Experts of a small language model: 320 GeGLU neurons an expert.
Below are experts of layer 6 (counted from 0) of a mixture-of-experts language model. Rows are named router (the router's row for the expert) and show model dimensions 0-255. Each number is 128 + 32 x the weight over its row's rms, rounded and kept within 0 to 255. Numbers have three digits each.
Before each expert's rows: a language model's description of what the expert responds to; "comes before" lists some tokens at least twice as common just after its tokens as in all text. This comes from a sample of Wikipedia text that the model never trained on. Tokens count by the router's weight.

# expert 4
What it handles: Head nouns, often plural or ending in -ation or -er, usually followed by of or and, such as members, President, Committee, companies.
comes before: "of ", "and ", "in ", "for ", "(", "to "
router:144151113130083042158143062209091133157124125079061098131107082227123131156172114111080159128197110176151079137202107115156099139140111096146169126163099182097113179105137151125092158170115128135151132142132124124112155097091120164120118134107176082165112122128132148104146124121090093121147134082146099161201172123101148137133190143080118112147086107136100138134097090175073160141154135099146187101118133096148113156127103123178162091069109135119045123119112177162137103192127114153176129121124134138151142172124133127127136175184169097143087174120160185135090106100132128138073205104141123098107159099137101145117074128162080170132147129163070140088162103104097168164144200123114146149130097186152141088077164126148155103129127080104137160151177165152107144080096105

# expert 12
What it handles: Month names and day numbers in dates, especially in table rows and after On, such as February 26, March 28, On 18 November.
comes before: "–", "201", "th ", "202", "-", ","
router:086149119109179108144125041148109216136160128090089132127127137124103142128172121131069140165137165090097109163098083111096136197206104144121189131166102102138116175102130123160108174134060120110150120148117128140132138135100097137124120112075148135071087129135148092132142144111137116179120098131152079125152155152102143114119104122133110100169146037151147140090135100112155094204123163090145115061141124131169114163168036112137095135121183144181101136160073102127117204125132147150090152123166112132132132157113120149109074098113142095130106218204131152149157126129135080122057178096171123081136148146112112162149130119145134091110136121129092173098153162146107127179178144087117118079124194140072180062117210167137179132177146140160103162169162151161139120136112112

# expert 7
What it handles: Word endings and closing pieces just before punctuation or a closing quote, such as -ed, -ing, -ations, heard, programs.
comes before: ", ", ". ", ".", "\" ", "'", "; "
router:125152095164062039221124038176075255151119162103163106112118106158124088181153148052102183139112142158146107133109172130130123140111104106142172109168097127095148177096077157136133113150144154151107141149143112080114128119149129120143052131164160119113100154102118083176164148118150095133131121113145129124124120100118131174114167132118089098202126081151150150115128089067129115172146128175107149019172114093122114186129106130166148112139103173112135114062192133133143143171147145146137136175113125137076150165147124109143130098186143095100136099115158153123115070145149089145083138092127079122123156118131149133104126156166132168102170136148122088083124170122125213166139099168126153140114125146174121164159146197127140094131168132099097135114147178131105089096143093

# expert 10
What it handles: Subject pronouns and adverbs opening a clause in biographies, usually before was or had, such as He, she, they, also, instead.
comes before: "was ", "is ", "had ", "has ", "also ", "("
router:126081129115098078220147069255113167202104190091064157126107118142115153154124112163088156116106095141157087144134106109166142154141172148129155147145119182109068175139190161134079150145140140128138122119145102109177129109089044122159045120146122103138141166171085138089174093147106107119138142126147091167120121152127129149165130127104099087152136066191111104128124111160143100169144116160158191112111088182159154174122112155184123144107111114096116138085113165088114134120128136146185108136139114161078158176114135177161145121147117095161082099154167163127094149119129160162119139120174111099133144128164124129058104134180111163149178129087064056139151096127100145139142143103119215124201206133131150137108136130173155119118120132110112127165154118150089164099133116

# expert 3
What it handles: Prepositions and location or time words in geography and history prose, such as in, from, over, north, built, century.
comes before: "the ", "to ", "a ", "by ", "in ", "its "
router:155129151133125059150118071176144202066109130085115094122124106180148145185170105164070133110147049140125101182188125123151180132125124091205177113147133113115139185113102188125112139184082076127194148137106188178107146145128117144196166081150146107138125134171125134121175141106118091092136144095167087168143117126114116150173144143127117115108060069151133162107144123112112149184154186083137156097164138159172147176101132136157082122148143173132130173081104161148125132158209164173161133091121101139188140129099085131136064127095106155195109150125144113072117165101146094170120138132148125157121140102083113166092072126124134101147102178120125145120126069148107128174074152124126128110129171122043099128109154127171142138119132152108123172086088119150142184074095111

# expert 11
What it handles: Commas, full stops, semicolons, and conjunctions like but, although, and that end or join clauses in running prose.
comes before: "\n\n", "The ", "In ", "and ", "He ", "which "
router:108168155086113065178113091228125226151078201140157144119101129152114121158144113108043164066109117143141090122176112118155103200164099104185169161182113196093115138089140159112103142171122122121157117127150111132119136116122116171195081108134137126152118138176087112148156144142092110101076152122173121149142138086112143159135179165099153131157114101181087094121103083150082128192144103102138196101122121088171185158132106181171112144129125177093116147102135151120170130182162134168169126123093128194148144165101127144148149095149151108172069107143140129151132140132130162164123185141136076121113114163096173112094114160130132187165194142102084145119152081146123140149190165143119179153151162137114163099120132109143181072154100140145113122139108195152141115087093100

# expert 8
What it handles: Final year digits and Latin suffixes in species and genus lists, such as 182(5) or monostidz-alis, plus table rules and parenthesized counts.
comes before: "\n", ")", ") ", "\n\n", "), ", "6"
router:205120111112132069143139065165121185207151132096097139129137073109129101094124130106132136132159075161102139121098146049128131114105105075132180123115110182114137177127128102122152119142110189118149109130106157169129099107136114173089123117136109115139143182144107146105100124101098134060164168173165066102092152185175185106156155155152164121135164038133092099139110105118085149142174119156099146160142149098121142164122157132130120140082098150127104152129125149138092237194129130158099137197126152173149132113101121129177167129148128109135129111101154159124108107052185160132104136068201099142082151118126163103078090108140159102148112083117144050150149123133074112123107123177118089196128081119168150125098154105159076142122143136064167184064096139110130104170090136

# expert 1
What it handles: Score digits, win–loss records and sport words such as League, Cup, football in match reports, season summaries and results tables.
comes before: "| ", "|", "in ", "(", "for ", "on "
router:130162093147105107196113077155089157113105143102066136133161123064089156179123099124096123130107129136101141102148093120151186184138083113144170150167058171132150141098122141103118143126129165107170111150162156098108129114101084152134116081106162106134081165120098162154121065085132099141111158088172130163168168068142087193137178165065093126145143046151128148122138104135194093145089163070154086071134141187104110161150094158166160139130138137103149110110108117143092113155118119213106093076103138127112152148105120100081164124139081102146130172123133150122101089125116145132124142197207099126093125097098099147174128132124081198192157121166064155100137128118101131104147096089123098156088157124148156079179077120112132078142152111177142089115222109118082137088104132

# expert 5
What it handles: Line-starting dashes, line breaks, colons and coordinate symbols in infobox-style field lists, e.g. Coordinates, Born, Clade, degree marks.
comes before: ": ", "- ", "| ", "\n", "= ", "′"
router:138124147155114100108079103177073195153164112123088060111107141135139085111113088073116128147128078169138102126110118119153118151152083090105126060156099112128116141088117165091143116185154180137132131135072198103120094128128139121116092116159178089089116122081094106047137184124135120124043174101135132124129134173106153110141135165084187153134132017146114090106098115111099157130148177114141128106111077109182193135096124120111101138110166159112132118095119122131060116222149128199199142151147150109128108132121130113111136163147114144125158159138158141089158127158225139159095178150203149099121100096084091113085102127157117078108137085079097074127107096057134074159113105172144129145123109156117116148124118125140143110094163136100112117055114126179156127166124149